Weights of a small mixture-of-experts language model, trained from scratch on English Wikipedia.
Size: width 160, vocabulary 4096.
Experts: 192 experts in each of 11 layers, 64 SwiGLU neurons an expert, a sigmoid router.
Below are experts of layer 8 (counted from 0) of a mixture-of-experts language model. Rows are named router (the router's row for the expert), gate (a neuron's input weights, with its number), up (a neuron's input weights, with its number) and show model dimensions 0-159. Each number is 128 + 24 x the weight over its row's rms, rounded and kept within 0 to 255. Numbers have three digits each.
After each expert's rows: "mostly gets" lists some tokens that are sent to it at least half of the time. This comes from a sample of Wikipedia text that the model never trained on.

# expert 141
router:138118136178105133152145112142155121141141128149140139116128130090120129169165131083103124137121158131151139140098107144140104115120138147140126126166178117125141116118102131165131126093134166159124167083101121115112138089161144171154090090117149155176169113113141129156089144146120069136114126074121169123122089103133105078104101122084118104159178106144111150134151113113144117103138122128161122159120118096102109137139139156101163122129136158175107119117171144145135093097140147
gate0:122078134154142133099141075159137132110108126132129127167127099092144097126103124085096163137108107139114146112138150122133128140111110145086082175169120133150143126085167121090116091118141113138144123100129171118106112167147119127147151113096104176134164118108113131148128134111121143152116134103143093139092108169127171093099152140087089120182124108128166159136164151126121144113128132131096123117121123128097148182149132093137144121129096138160062128104112141119172129119095121
up0:161088093124137145161063095131116099123146102107131129078144129077117101106146184099151121120142120173117147127103151147136144143144114099126133112155150119129136108139152175099122153141122115156168128139111121106111124123110122172121131112141107146132166090121134113174121167114122105102135122144135118117161132116117109136108125161075103113177140133145114157146136090123094144168097123169143096144113133172094141151166129091115154166114126126153100149122104169139157091174142142
gate1:077135161146127109154097138109111118126151152168133145145200181139120070107105173119145151169159131135099151135150118135153155142146144166111158173103144105140146162128145132105086116162090136116097166084110104165113173108124153171131114091159129170111113133117128112144134122119105108104113143110145126134130141136147115114116127143128150131091124109140111149157140176126138156143139082130159137122148166102096063106113135102119132116103133137138137097097140146124098139140139150
up1:132097131128125101124151115132151125144145125123125166102136149179135090174074122094127116124117159166093135083144144126116100126147108139101138128162150095120104104135136153136137121162076118118088159094073172149134138104124140142156143156118107138119141148118131103136119115117119069132100143120158150124094114149106163121149133139107116148105152076111097096126130133100139155150099127145127128103148142092151123088139127112118089047139163135111165143108141157142095120163149169
gate2:136156147137110118141163158154170137160128109134178121126105121103103124123172137120133113137072129148167129141186083103138131137140126195111114142099141144107161109141128097123125156114146116142142142105139112110104101130175157109103075108113093138161104087153109125158103144118114118109147118135164122185135159136140127144152119119109114190133191147154107135132106115130182124133164098109143104145122122174127095090126105117129125127097090112150129115142154098137112136125124147
up2:142111124132114155105141154172130151109069106132131110113119171089136088102133124082151119113087155166185128091131142136098084101159119144132139126151154106070139091135105125091090130142123093128149143118142143117113126119158136140142122124131149104156117181173127130141116105148128119094085126123130122111094156121111141172158096144148097108074131143112115127083109107177144118088165124125106117101112123157155110115120147128131107145140091149133112129160155160133121118162137173
mostly gets: "p", " p", "urp", " Ap", " comp", " Comp"

# expert 178
router:119115121155165103152098151128137077169142190151189137122157140119136149160097112109112122135150140147125121138126120133106128146133143130121125143140158119151160143124130125146121145079166160150136098110087065131123107116131132164168151120128139134176123127116123059153139132113167088078098125115132147115142111134137125104121147122120092138127137108142101142106124090159193139122136137105167114136107128097150146166168140153151152099124179128103123138073142129154095130106118147
gate0:120095110121118084130124106140129111118111130136123147114144120166093151115171109141143093193119097135156168155086128112105141139110143138102107134102130111159109079089121086100132111154168175144169139125087161137120107124111148103128113140159174108136106131126136109110102127130136118125137149115145141140115085093106136181126095122156121155124133136129178106084135172146119108153143147117182086117096119118167147142160140134154138111169124103126140146130126164130098184109108153
up0:155133157145120110150102115134108193116114139134127118118105119098122113123118116112150106138164153103123106090093142138103071113112161101086085145138115179116132123152090181128117125113100107089122162131141122124168144124181128115118154115136092170131146120099117142119148124131133083120114120130160116103141166129106168130128147132089130129144096143100107154140141124165117121153127116157118144137148192153087104140147106139096137155159122157063106144142100127115158181145131159
gate1:132114144125171128152172137147110114116100147128162105143198121124146138133068118136084104128112101138131183149128115135131147145159103161144119191129141158116113124116084102083109109111138128153141167090153105113133109144116152138118156180125111146136112152129090102121137114067146104087099156102127138126105178153114091148156135111090132127135129145124102092110095129115103173137113175111175138115127124116141160125145138134117113110131144134108171123120132123112127150116077134
up1:112139089112125129166139127141122131151119117137128117128136120167151120179164135135165121143157138112122107129174101089127135121079106103106158103108155100122183150097125138132134128122082135111099067121127126181092130126150135113114128115116100103115152121108115129180123152177130120101137108140140089090126095150137222116114151164144106133162133099171159138155126156131125102121147082118128104097098139172118130115102104142165143116116139154141125131142140133141132143082148128
gate2:086150145126150082148149146126146153134120149097112123121127137147134105137151122092098161131132149142148155113098120116131136123111105111119161126128063154123143138097161109173094110104155110129137077179079141144105140078086135094125110124157125115178143130129154094131124114146125106144162112181107119135157099138116139131107133130093139122084137108134130148149142154140156125140097173110134185150088088139128125125143085112133142127106142080122113135104162125179158162133135084
up2:114155156103114080134183099119182143141125170119124112104156145180171111115161120132098146144109149121143156095088154079161077098115097121124138137168133100122137132121110095159157121106117138124165092147097123128139137136110131117110122127139103134125101097143124113113130137142170135108152104108139093109111179119167172121125144094119126105151127127127108137161121138152135188150129144091179168160104114130144170126143111151127112160157119087145121143082121143143100139123117134
mostly gets: " Jim", " Wil", " Marc", " Alex", " Michael", " Matt"

# expert 45
router:115088137159143135168100158135147094136097139175164098135110145101138175139108116106129164137120147165130095133126130113139115144146142136161119129128150144154131137130101079130094128114136177092141109108062107129118103136124100179153140098131138131167135099133139099143074116156143078108135135115121148124087115128138139143133100130125127110110164126146136166111144118137153099116126104129162155156104130111131159136169154130129125073123153155162157083083130062141157148110100135
gate0:105175096146125102120108187108161109140131141074096113144111132077135142128170143139139133125123127112163128127108132113124118172120149115142123171143122156130130090128144154151072098099122184112130110127116161104162092135115107160128154116112142152144114101084105095115139095087105142099119125119162109124117111106114139171152107165101113105158135114113166096109111091080156112103140124114096163157134166108173118133133105111141142169110148105133113121109139132162112110079133133
up0:142142103126156117086156134138084134153142149157103146152146135106132120137148124083153152170124141115116154164086167075145164137138138129120146175101109122139107138149099138171108131117104141127135117130133114115162178150147184192101142112134082122150118128074115153136140115108161149119098120131122091105103110170116145097154113102163120153190090138168105116111148114144149143134139119112135128112146143118163141077127125141123115109122152104119083091136122126099123121114088137
gate1:146103126149118097128070095143146064168136131112148117123080104143101113136152137174124093132123116127109124145109107151091112195098154154098124136126109136126135182146151120121121124157145142096117076131130141171141125131137117151174157146142092141105159148171162122145136133139144180122136141111125137127135139150112131120124154106129092142144123105151140094166110119124155085143159129152114079180140088082080101125134132148130159152126115122145106094122152122117103118130115090
up1:111155071113132120151207141101085162119119106156084133144129137144174150156108152122108175087132151135137173100121126119122124112141117157132116119154152163157124100144118119162141102086091122138149151147131124167117138167140158118121093121101155131114106124097148099110125137114118135083117129107151091139130160136112082144143138168130133091151151143131115141104097134141097172089112152107090175093120134137142147085145131120142124116137139145101105138120086154133147103081136142
gate2:129139120158165119136116136147137107147114107137187081132167139112124135133155188142091167091115145124122071107170125141163140147135120126160130156171090143114121113135133149136118142136149133119139157125129136142127148132087157154145158099124134141145115102126139117078107140063104090117168132092116112133124108132153159145118127104140120118122130088113148108094111103141149135065108087111176136134163114153115112127166135119107074102153108128099141100144099127141168111127176151
up2:112134171111121106135167137129101107119125129159118134141125165142120113113150122147093128145157146130170119109110116131135164129116126179138153086120157119093174134118129076143131133137091103127128116077108180087138093145106140180096133137132142158079116117153095126110147093129134156152140167161112117143125147111140094157164056117103106164173094153159096124082111107126125138112127130150154110152106179104133122143137115141119113113100123149133158145117099113122117121124072127
mostly gets: "born", "#", "with", " ISBN"

# expert 181
router:149132115157093155147097121159129111174059153159171168086145134088104156143163118086111167114104163137135135098135113110139148087108192123104129134129159119102163132124075138134136128117120160115130105132131080122129106103124088110141129082117133151121138096115122078127127150152140107115145119108123122165139126110149137116150117165127111136153151141149118128143133100144130095111111088123136137144116095082164117130163182156108164127159145147150112111117114127156159119130104169
gate0:137158122141139165133113156166105169161120157161111151124154096141140127157142143140166156145143138112143069150137115137163129151118118165166138141169140100143099097139105111098132135145130118087087077130123113123132135146148111123126119116135156162199130158107103145142096081111127102149128164106147134137143158150136116144141115147119143115176149134150141147100118100148089141136125131106137153128081104131144124125189128168147114115120164124107121119097124131113171075132182171
up0:114161096110143140156097101175065108174123139119120120145159156162129107114137103108119131094102157139097125107110138118133169118156106139150126143122155106106102095155086164162122120166136152152088134115097084111164177116152149148112113145163113114164111111147116111170158126152131148099149154159101059139135128132160133123148110115127125100130133103099097092088137109102150134150116086116112133122118126099091149151137151146135112139092118149083158134138110136145093127147155124
gate1:179125107139063123163161120140155115163120113094146133131102141126152170123130123122146147130125131095119099162141115143108153130093077109137126152101173142153175109152142135158109123118127145103157157106107124108165134178101133134117162074104151130094119103090107147168145124146107102099145163130121149171111130145128145117112119133140114132122139176094097094124102127119136153097147047123117126133133097121153150114149151124109161152085156148114182123141126137130117108101115121
up1:111123111153183131094113103121084124122110110116116134109164099174087108139145118135115128146153119126160170136085162128129098140156138134142139098165073113140149151101141105120130152128162133116110124150134114138113116084147134168148132191155089123119150148189146147087100182097150139120096065127166145136133122111138149142140110142128136167141142098107113121132149135105101098135125159141147118099102139135084108142129138121154128122161113110124121100127157092133167146176157103
gate2:142120176131131132120162125127132145133121132128168155121119148146087133148139105111117093157132162140109077103123108088117121129131132076149111080131116162081182151151091119167112130118118050114116115160150109127178142096122149131107121117091116186092091110116115155123116081126145105136108114123124173147150126114087157136147129122114136149137132144141127149110134109160135129130104109145112132113117136091120120126126156145146095069160116132150135134084089085127102091106157113
up2:098141073109118111123131130115137135120113109156122134129121088122108111163093107101134151105108123131124123129119112130160138125133155174128136154191111177170137110069167133121121151112118174115125110149126095130119099174175123099145088133158121108152151097090124102124088141078150111125163107094140169110124126140161117144144163099122119083096109117116105137141148142132133162116125130091110170147122160110109148150151147123148177105150102131101156101097105148142138091107091115
mostly gets: " dr", " b", "|---|---|---|---", " br", " cr", " str"

# expert 62
router:112119094163132107132113129122161096097162130205177152109113136098135148119146124054098125168112145144118138118100120149086108105153160142146100133141155150159159142113118111135125143102134141119114173108099115146117120127099111175148132115100147142168151132164107104150090146107161074123148161103131164164105100136146136115120142171089128156155175086119102143129148110102145103116125137142152145161100107136132146114115137166112144148116132126137154128104174105115127116113125144
gate0:158098140155141127138100199097132115130100143141121081137165142091113141128134186133162176131129105099157152140109104135170105089121181100126130090130125119108107105156100118101165152134147088109114160109139145148112146122129150123130128124120099163108107118174116100093128106109131143122120157135088102122128131170111116123122123111098126109150102127150103151127148121130095112138116088130090132128157146100094169104151146147136098095118105174103136100182106130130113075092142131
up0:153117112147132092154120090136139130128077105160136153123079182108124132123135152129154127198115150123158131100131120086126122118143120117110130167138118134125152097134137132124106136086099116168137075075155133129172157119154107156131107065143140146107144120111120145130162122114163145108086129120147128147114136146150121105150139091120094105125109130175135121146178156146118147160147118114151158061110162158126086118090109158125108151127143119151133110155149096151129137109157119
gate1:136163119142098134137158162117123082113133129123134168149124141145191105157063153143158149159153156138109160135119095118123133132155142163127147167088131134137120133098121138118113106129097135124139150127137102124133089093171120137080142127089153126139135126113095099162122120086086170120095162133119139116115087162165154098118151168097132152204127132136138116124086126082114097091102137122128127158102113135146146143124153140122133134074094124105162119144129121142107136104145136
up1:161112113129126107115170088129132162132122134129165095146115139124171116179131083116121141097158119114100092092152125112129108141117149142144159092140084117145090125120142123156172130119108130101120144149166135122104068103116135117121167146150100113145093131066087108092083126120141129094179095095105110148112121145081116116107137128137115145108185079145162100114091116123139135107101104120164114108139146100121144146150147137138142155129137086113130115109123124165110157120106148
gate2:136101174169168079140154131089099120097173126149140163137137114149154127118096130119101138159111100136142155127120134130143109097125170118191114160155159112103191090148109114126163124152163137173166088139138135187122152123106148162142124109123157131108126099126128127137088153130125139103124117106095113134084113138159100136130153159121128148140144141114103085121129143130130137128099153173121115130108152086097115122164127171168106135092143106100146130097148108136139105109111145
up2:095165092133120135154094127158140136110126154113127119101087143153128119112142125090187112100128162151131092119077135108140123134212101104128136164122111131105101144118110122132158116089120146107149126114124138085104107101174103152108157114097114102134119139124172112151152129123149124145144129125112144123138111142143138107090132124112123088110167144087144119165123187143123097149170127115140126112078126143106149127147122110113137096133135152167184172168155077126138141143136110
mostly gets: " F", " p", " P", " f", " rep", " imp"

# expert 43
router:110146152184105104126121135139124104147121146167153186129108114124113169133146152108143113136156159134129139112104124102105104106151130133147135163122181111137154124180109114112116132089153138115167108090099164134098102121139082149106136114087119113119117140120102086171093129125138106087116124144094142144094119139134080117133122148117100142179150134105107138163110082138133110108136119166159124154126104139115139131154147156102144103140149123161169146097184124172126110128077157
gate0:117136130159112124074110162147113116143124106160123147141126130129128141147124097117110160137142135171116101152107067145100088119124105140123089158136144133160144115168103126100152125116155086087109092114129160125145070113160150141107113127088102105070144118137111148086134109112141121130118123100093165131169128119142105130146142158104095153168125111100131133148110142125147094115116124152117135099123109126132098086184113162159162120098166112153153132138163167127109095115158083
up0:136151133156103128102104171135138116128126134110150154126108161130137112156121109156146107118141133152143131144099154103084044125113109105108108166105129140088162079191116131089153082138141097081125116129098140120138141115105163128157125134106105114109089148133085114118151098167112108072108110112121143124124140158090107147087139094129142144133134138091147139121091096144113104123136110181132143126120093125121094097162129134101116120089126132102167132120162130108119142121151087
gate1:139107113113103146146135101126168123127135091160084178191103105119097122128110167154100110133100134155108118160154126074099139127117110091132106137143134121115135134138130080152105140165127134140138109104116138137120167111116121121161108158141169161083128142122145137146161121122090102090173188138101123143149148136110122164081154107132173162125163120123152112161119117135139104101155111112163156184160128102121092161134154135157144143115144123118135158110135089088131137117130119
up1:124129094129147131129117111114151143186083116100101132116160100128120101152101160067163146121097123156142184171123155137155111145151150147133134098160092142166161110106088100124095106097138102144121142138128087118114114153145127148140148144106122157199120096109118124111138131120138182111148135145106126126135123144148112141100121106123129138130140098120116111151165104150156169121113123094099130139131141112160144135104092072099110119137149122106090169131117162152079092160113121
gate2:148107138146112177158121161076109128135161136153120129134102104118137132145138157125164144128132104142131162103140124127105141111141147131181155132137114092183150095103104109112123121088106115151114119098117172126109128129066119146102135132092114147131105138137096134119098152143127128113109136148112084135051111123100129103104138165141111168112137153186144149167136073143112107103167139169129121152120102112093103099108134112090098142131158121141136127094179124142137131164127106
up2:146124112132163105126154124184115104158096143118166131140061129158142161135114157129099124102164136104123148150135092099113135159190098141106122104104118113092107083106110089105121139140117159151113148128117083124086135117157129090160091156129120133162109139156167135166138130128099147107116087148141136098122129109156124173145104106120123128115118138121119111144131185127144108139114126151149124108119041112145159148142147121128131103151125086101144146160119155118126119154111159
mostly gets: " development", "duction", " research", " construction", " production", "urity"

# expert 60
router:195133108153134141130145141140124112109140126207123127114185120132110139142129097096091143135104173144131139097165129101185139127136171138150128138099142146145159134149101121144127107100142108101143128095101102089099116130124119141151124130146111120118133136141103082180144140113133094131104158091107121121148120147145099129136094161106114112126185149142162150163171095135128103133152147148121107150111124096151151143169140157120156105150144167150171169105139117175136124116151120
gate0:174133150140134114098101126106143146171098123117125105133200152163133124120171127106125124143158184079167148144122143115125138193119097139155132100120134156167144126171113152103112099169165148128116108123131135129128119131102114127138107158130099112143127110106149180137161131131150127091129124140130132097105101124120149119089099093110106132122084092149156174121135109081198137111118143145145080095135141128118146120109070151145116150140125119149130119134167130144130142131136108
up0:160195133160117136146125163170151135132117098109086114119111138109115146165177136116146108130151170110142134111161114133163147128126106113188109109123138179108167139107120150138169131139144125148133127121126130077103128114117117157165126160124148113114126100122110120121131118120095140119165116155163112131079122143157106165153141107134115134114097093150093175110193137103139089087102172129128123129125190132098095098097119121159129106117116133130108158119122142150099106157109125
gate1:153115143134118116099141171112147130130169182146168127149141100102147125143101133102126178160129177123140145095094160117118122129112113132165118127108152170148102130147136107149141115130099069104170134072112149126127126149107094113116145116110127153102130066130153151085136136152144082111129119170092097103149139127129142149138110181139142116136117132163129144086127105094130124116109134142206103129119157120172142115131107124122179122145129091126091119142140120142142119162142138
up1:166129162126150183154143130188119146118156102169150095125106135111129108102109098167147146139114158167185131092138129111145120141126137184105111151153100117158104105096129142132173133062091088135123132136120134140135096117119131103090104141121131116161145121149127130105167181167118120132086138122148119108101124139129143125130115134112122119112102117156145123094131144122184113116096115140139116126127122068079124138171144106092144131104112120142089102129105094115095115134096117
gate2:124141123122142113131157124143188113113136123084128156114088121117144163171168128069135091103125168124086089133107097125166122128154121156141090109107192129123135121162140156129153134176151131106125091065133098138143120140153127136156121103158147150090157101100106131145135099137145135155131157086106124162157135091101106175152139139121141133098155131133127147142119123153137130124101131124139142121177114108160097114148106145122142148119117088143141147112151177124177111100154135
up2:130157188120150138121159139089152138122140112146131149127155128149163116119114119102112138110185112131103129094155104152113105118131078090109121147146118133159099117128126146104101152137184131166130092145126116144130107154083106158106076127110156128101130149130117141101107120120172091158134148129151087087110091147129120158139179125139118120127093141119127102161124109111109153138146111137146122214127112119130119125136095131126155102094118137140130168160158086111147078133089110
mostly gets: "),", "\",", ",", ".,", ",\"", "\")"

# expert 102
router:155148089142136129168054167142117071138136185163148127105146163122129111137174099081131144138119142142134138105109124097133147141141148126182163143152147121149152132116127091153137144103150158118153119112113117110143102133128131151142112094131173126157135116125133107150103095127125083124073146068150128133128131109131091121127087186116114094147155157112112170136115117159134140127133088119131146113130127114136152135149145138131142095151126130132180130100149071125143127093106149
gate0:129088139138132124135114125139143116147133174157117075097151181137194103109167133120146123148111151100136084142110137124138167125093148145106164102125136110121108142154135133116152149129180143145139108141103093107089145123087137144168143145125160132174121151128105120121126118123153144108130152114143068143145106134140089130130110137114086147054108112134091142134100115155104105120135097102132105096128108097099124139143132132149128107165140108141167084128131107103072139091094150
up0:121179119110138175129199146108102147145109114131126153139110127099096156123150142169120162121118153112142115099131123159121077117153134128127096155116125120100182122128102149134106137141121116102119169132160161139140109154186130131090131089134123141119138097156168127112124142169097145129140098159148175099154154122111162110144125136128179141196107156131138137114174142099128130139118101136165132162134163160170135110148142132094130143126141153116081108109148117122157129153151158
gate1:142127072141118094146179138106111102119120113112164140112153166157103127138116124118129149139133120117139147144127132128119086108107112130108135152092093120122163158160096103071139131160123117131149107091107138144153135130134091106154105138133136155148104126124152085133146142165110145116144149159136100095158128153096138099130167102154124162166135138178135104122142114147098104127141064138175093150166135199117108127155096162118125128166155134131165158128143092120135145147090154
up1:142097134175116125114132175148127146107096157123123104132144109149096128134151120131151129163111131087120142178107149095121092132084171150095154122105132122148111132082145116108163161151167161118085111122125136102047103118136137157119128101094112115124143097142147114137145162156123112102147114134139086122108123160186120131130155118150141119149129134152105096184157162106136092123170153116114107068167111158134094102134119157139129147126106146129129128131130132154086117121155135
gate2:136125113145148173113115109107122144136136151156131141106070119123148113106113098119134169159128081105158121160165121090118107106143148117095102098140166111128147114093085146114153170131108132142110117118088090126123134109105075167142125099079119126090136125125127121155130099165116122114119117110185090109115072096150159097147124133146154130148171175160108126131106144159141129112133126128128150120156077155092115128109148139143155145138140100118168079120122115103171149116114143
up2:122105157119125088105157154144108152135114117069176116108132116105078106130147146131148153085117163097109139142165081112126122143124114142136146148138107147164159113147116089158119128117124139114099162105130184166172153139157130132107158122176129107080124073129095086129156165091141143107167138132106090121137175117136120113131135105118161132093125095116149109153144147128117127102123139117146130124139150187139151154158121110136118128142105163086114113074106126114135132127120149
mostly gets: " -", "†", " :", " –"

# expert 131
router:137106143156157098129107150160138085169127141185172122121124158116102149117108099125078160118104178132161137087102116109127139119160154140163140144149127117140118145100133107137134098086158161135128119115107121117155133123140072147137154145132144115163144134171086074141106166141125125144091118107098158144145116155137149158150131164108145116128157162156086130114170141130150112082112126096142149131078130091117128133125160146131141095137120163148134120107152082149132163093124141
gate0:132135133159143164133110135146150115124139153087126129134128140136120155123164141137132140104123118094157109126152105125119113142131136079150186129177110099112138125132115118112137133136097141114118082104133140129128136117150114143064069130138101121122102106137116159159138129119100116121119090123112202160136126138133141131144154143118151151123135101116157199086172151147133118158097176113100166141154109154088140121137136100135084120106093069137116099095142118163097116134149179
up0:119134165080137097094169120142133169070115146136126156155130104152143126160135091147145079121158135131108086164117147103142134142096144185127079109090162115144142128144111159139166133130134080126128167133118147135098121116117154150143136096116122135103116103113105150150135082129168116119132158144105129120114128121125127086093150091120110108116097184132113138153114146134127143156144096159141088122105101178161129156125143162108180133139123137113158160106137131139144081117132097
gate1:082116153136126116171151091130133134160138150165112108126133145118122119126120144139146141142105131142139139126111091107127127119131151144149118105153064156097150138115147140167088123094100108089109144123148154124142102117180112115136130132102132120097113136121137135160156112114111137109089098130133167143133134102088101105089125126127115126114166139115103117115126107180143150142079133143157185129094110179135118155123183139132092187077137111111088129143190132122072140114139146
up1:122134125118114105135090068099128146108166125106110148100146126150128159143158082139106120152164079150119136127123129094136139123134119128140133137107146103121134152102103098156140149162126112100102147131105130089128180113104152155126133101111081150117150145162173116099117179103135161144144145144093118136111091107170134116177141109124137148114115117118130141166168142123125132086175117130130118124143094108113137142151154127141216145138166134094149115150123133138166095186118130
gate2:108132100151114148118113138074083154168103092155147126138092119114138106155107120126139170142094104121149115170097121113115145144178078135100133160092144129148166100138119146134108152088134068177125138169120157136111138104118093145075132167116126127122136119117139166159143136140158131155136143135135155171143110094115117133119187130159089132126128110122137113115152136127123119167132135159151113125106143163091133192165100123127109135135141106091104088110130122152092120131128140
up2:156076101115115113132111139156141153137123135123105112117114161164126097154135122155107091166107088166086144122133161128111152101094097134133111143118149091150109134153143139132135166138111107119177157149064135124081146169108128132098131146134164146154123166131128151121136096126143148177179163133136131155131112117132107187146163151107116130115135131161135157118164169101087140136091071122140137152137114130117114121096135150125082111148113073105142156142140111124117100129138109
mostly gets: "′", "×", " km", "£", " ft", "€"

# expert 66
router:144095114164109107146155129125149079176127175137163153119151138127135209160104083077139172168103152165158108102137146093111123135135139123159115138144132133157165133130128107153108129071156130109119110109124107137091128115131123138158135123138179132141106114119108120152140102118170104059114119095088151136120140106156145105122117103094128104125134159148105138121116077153159136135147128120132104135101137113132148128145153138133153085118138156124122122113115142179100117092109143
gate0:139162092137155111112142162112092131152107118130127111143130134137166132152123111149157185177119117126104117172180109101110104123155139125137148126091134166091109149161155102127100096125126129111123109130116120175109122063128116111157143092131131089153104118195106099138127122152117120147129144112090149114160120120164105135094127163152137101117135113106150101145106108140125136160101140103141156090101106138130121131142208139139101115114141131144132149130060125164139095135133113
up0:141153076124121114115158199079127139177133155116107138130139104118148176117104102164145176107097118124083135133134127085102088139126170153161130151140096114082126125144160127123112131122141140123127138103142099175105134106134114129128131109148132093156147135148124126142114115114143128154107133115130129127102100147159136143149104129104176077112159118095094136145105126102131122143071137120135116129122121115100067140115175125136119166112120109109151171131097128200117124127098109
gate1:112177180163127142152140125179079118141141114137103138117154142128123115143105111133084125146158102132126167137136122138184090145137151163144138117055163128147096115124117114130123144081154143146092124196129117125122132146130156155173136164157114109129123142114115131128139101125144097122115120135134132159148133105111136112105087149149157078134136153149090150107116139175178148152100112122129142145137110126096114166135150123131105099105134107109138144152167148139105155078084140
up1:133101138152157120133146098163096171113163108148112151113171096129113107097133118120100112115155147116118120170129108139131131128136148177088131083135162133091125132140111158127114142104101119070105174107152120145070111129132121181123137175155132037113134143136127133112122105121129143102145089118079151154129085130127115119113134144120144127130098126119109099146174142120111127161146141138126142145132118137150130140114127117130105118138145132154063083165143117119091098090093123
gate2:117133119126115134147123135150157188150129119181149120142140107122117132167083129119147108096129115132145128140146156096183114086151137095109140147102123127129131161099125143148164162115134094158095116114153155160143113139138133158096110137101106198094159144091092096124113113133154141063117098098126143083146151117102114132158135161149126098187152128162122173103126111125100137160143124105133101129100091152147114158119118146121165090110117125113155163130108139124115108151132149
up2:138138105117119121143143148136143176153106126111133089092142109107094130121107145118151116113113124136081117091135131151167143119112110111158083092148135121164163163144129143129115148112121127153148149097150110119116135134061154151133122153123158141154129103153082102124114061148174189113135128114125164086118120118116174075146099131116128079163156116133144110095099082104172119119126110101133137126133105118151096137151140113156144148154147141143137142140149090123145141129184103
mostly gets: " Don", " Port", " Saint", " Har", " Gar", " Bar"

# expert 154
router:149142133176150136135130160103153080154120140198148139107195148156103147137132108104106128119111161129157121120143123115163122139159191154153115122126148120115141135150085085109138105128169124114137135092092116121112151124133099118180125105128132102109123105159086099156093143085137111125091148114147129134152120107139114134141106128099116105108136145130145153141165079131119091103159121175153113151105109103127131127175169149110146081150138162158137152107143148137146107112138140
gate0:112133134161168134199091131095144150128153108148132125127127137125122158141162171113142114149142143111138124124082090158166112103146142107156130125127118131114137150160110183125151089148164131150113115140151155146103146115128134113152155132137058179128122106107128155129149166127140169116148099123112140139107145139124123169096147153149134099086113158126137114171173141106110100089155125165101152100130136126100117115148139145185155135122106174121162150113179156121098119116112127
up0:111161103110115144082184146146172175116104130141142084127146116116130134095123126120136149128148144118108170153122136116105119125093128149131140142131117113153150150148126162142143112118130142119122150129123112134121116116116133142147065125140180139136124116100110102167139121073112134135160172158090166130160131121097171087112135136106118109170066100138116094131112135125151177170115131141141167166066090164132109097125148093131114102133082106091128145116103138099133122151144118
gate1:145129121157130139123136159137116161097120123139111141098140098107138093148098085136070125123112146118118138128091143134115172157145086107154131142069132134093165145116142107169142135102126100127107046113144160093083127155117093099098125154121184102111175170159124088163104127146150153097129090146136116098118121135130138129103103136111085113142133101103099106140131085105155119147123142124150135112093155104124089133134138150115127137155126113139120146111117183108120105135113103
up1:134116117113074133124118127100118118130124152147126125157099132127125135122097152128160118151138137162144087150114145143154113107135161134108095123150157144148121143106173125097115112151160166076126185090094154170157137110121140162137123086141066153130102099119130186151165110148103102130113141137123171126138132134168036148117148117149151131142165129124155131142144118138130146097118122119170146160158119128140117125141110141138120145114118118163148092133147081160122156094167135
gate2:136129146134130116076129120128097072136132134134124109143177100129129066092124119107115168151109137094137112137132082101114138151110128141121117109153102113193124136135079151112167114118106085135146146116101137155067120143120136132134102162153114095097131119123174162143083103103116161091133166135158105110105129101095140122152169095122142150147138171136112168118143103134142128129123123128129122123101122109168105101145161146121093135137121156160138075145122119188127129159126136
up2:172140166146129155094138077149096107113108143149086124088116141091122135090141166118107123118156117113102123096144093109100139118106122154127144142159095178133145079139108159123143177139122124158136135147103126151136140115093167141137107123122110133130120149141106094139136117097133094097134155102159108085138128165127161132145131093080149131078128151127123172145150127140153110162084093138147144119043137142150111108146138159106124132143146146140137099091130139148125161145157132
mostly gets: "\",", ",\"", "—", " including", " well", ","

# expert 125
router:156114134158137135126090166118132092137147120203126122088173130133125138133151138097082138120100161142136099130117136104154162138143154156156125150151127150166121135137130111103138118062139116137205119104119126121113105113131091165141114102135152143123090093134152098154118148137136096097079151122115171120136083156140104147102140163104125110126169156161141127126153120115150123115110162164145132122124117129135161136163150149172137076163140146145132122088120088138117103141136117
gate0:158092145172130131093137136091135152106159121148122112191120145097080170131127155062088123129081117137123184109135149125130091124154173156171139154150110141115141143126081146131120096133130147165137108129137104115100153150132102128135109116118115137135156095141099106099132099194095126093121131143093129122144148127118144146117179122158116143119132137094120135112096130132114113119116147115112083121163122115118104145122138172130099141145132121144085130095101144164109104118096083
up0:172182101124108144144106114126143113131113102105129111164109175093093134159160160152150116139181133139151159121138126133106091096127175156135142097123123151121121138122121144103117123115148152110090079134163117136124140119119127099115140116094133126123121133103152123121128154123105123113043138172114107143133097109143115146098133122131144110152101111154159101157077100154120123090125117112111079108125090132076135142139110132142104151065125123141136170096109137100090118101085140
gate1:105109166153161167100102120105126131197114110138161145085112113158118100151140126147112170093074112099096138131134117140132130173099051131099096092150153120149146105117098132109138120133148139148155124131108101139104136085133140138158142120127103156151103115103151123110128138146171159158141129140129166110123159087141131165160112101097116140131168159153114121129119135146131119157150087106131123167107121090135139156148083144096165150135108144128158125112088141097136110117102141
up1:115135163120102156136137093116106140132094119116109100102108159121138123144136150148109134105075147084091133143122129153087157112097119147128133134123141087118104170115117137103119140100123084180138133118094149108135131161163090158147147117110131188134107111142105163107118137127120074107101130140152077085109123114114160162147123147106124129119154159116098126154114142128130104101151092114146116128104103068168095156106141139148087119126116126109170141137068099150114108138086126
gate2:104130097158139132106162085120162113127127148113098127124097128135151117092132149093159141181130091133142136101134111092090124153115164153131087152156127114126114129146101142147158143111135126145162140160109117145105115123152105112149130143132111154142109085101139107109155134152141113119100093152108089146145093109134182119145157129113143178142138149119071112166123122181136099121142064149124107105107155119113156142142185162130112102128164085173141109145159124090108137151147122
up2:136143120135145105154163149126104157111132147113124112102119107159092144147095147178092135137148105105150104103122097098153106079104108111080135147157142110138101089090124142095154131154150147081107100135162163097136113149113090124121148145093102163105149152175144178144134180091100144133155131130114129118091168116129085126146123123172136106127124087129149137122109136106117110112124157094119153130146128126116140105156120102156097198114098157129093128157137127123140107122112157
mostly gets: ");", " ;", "',", ";", "%;", "    "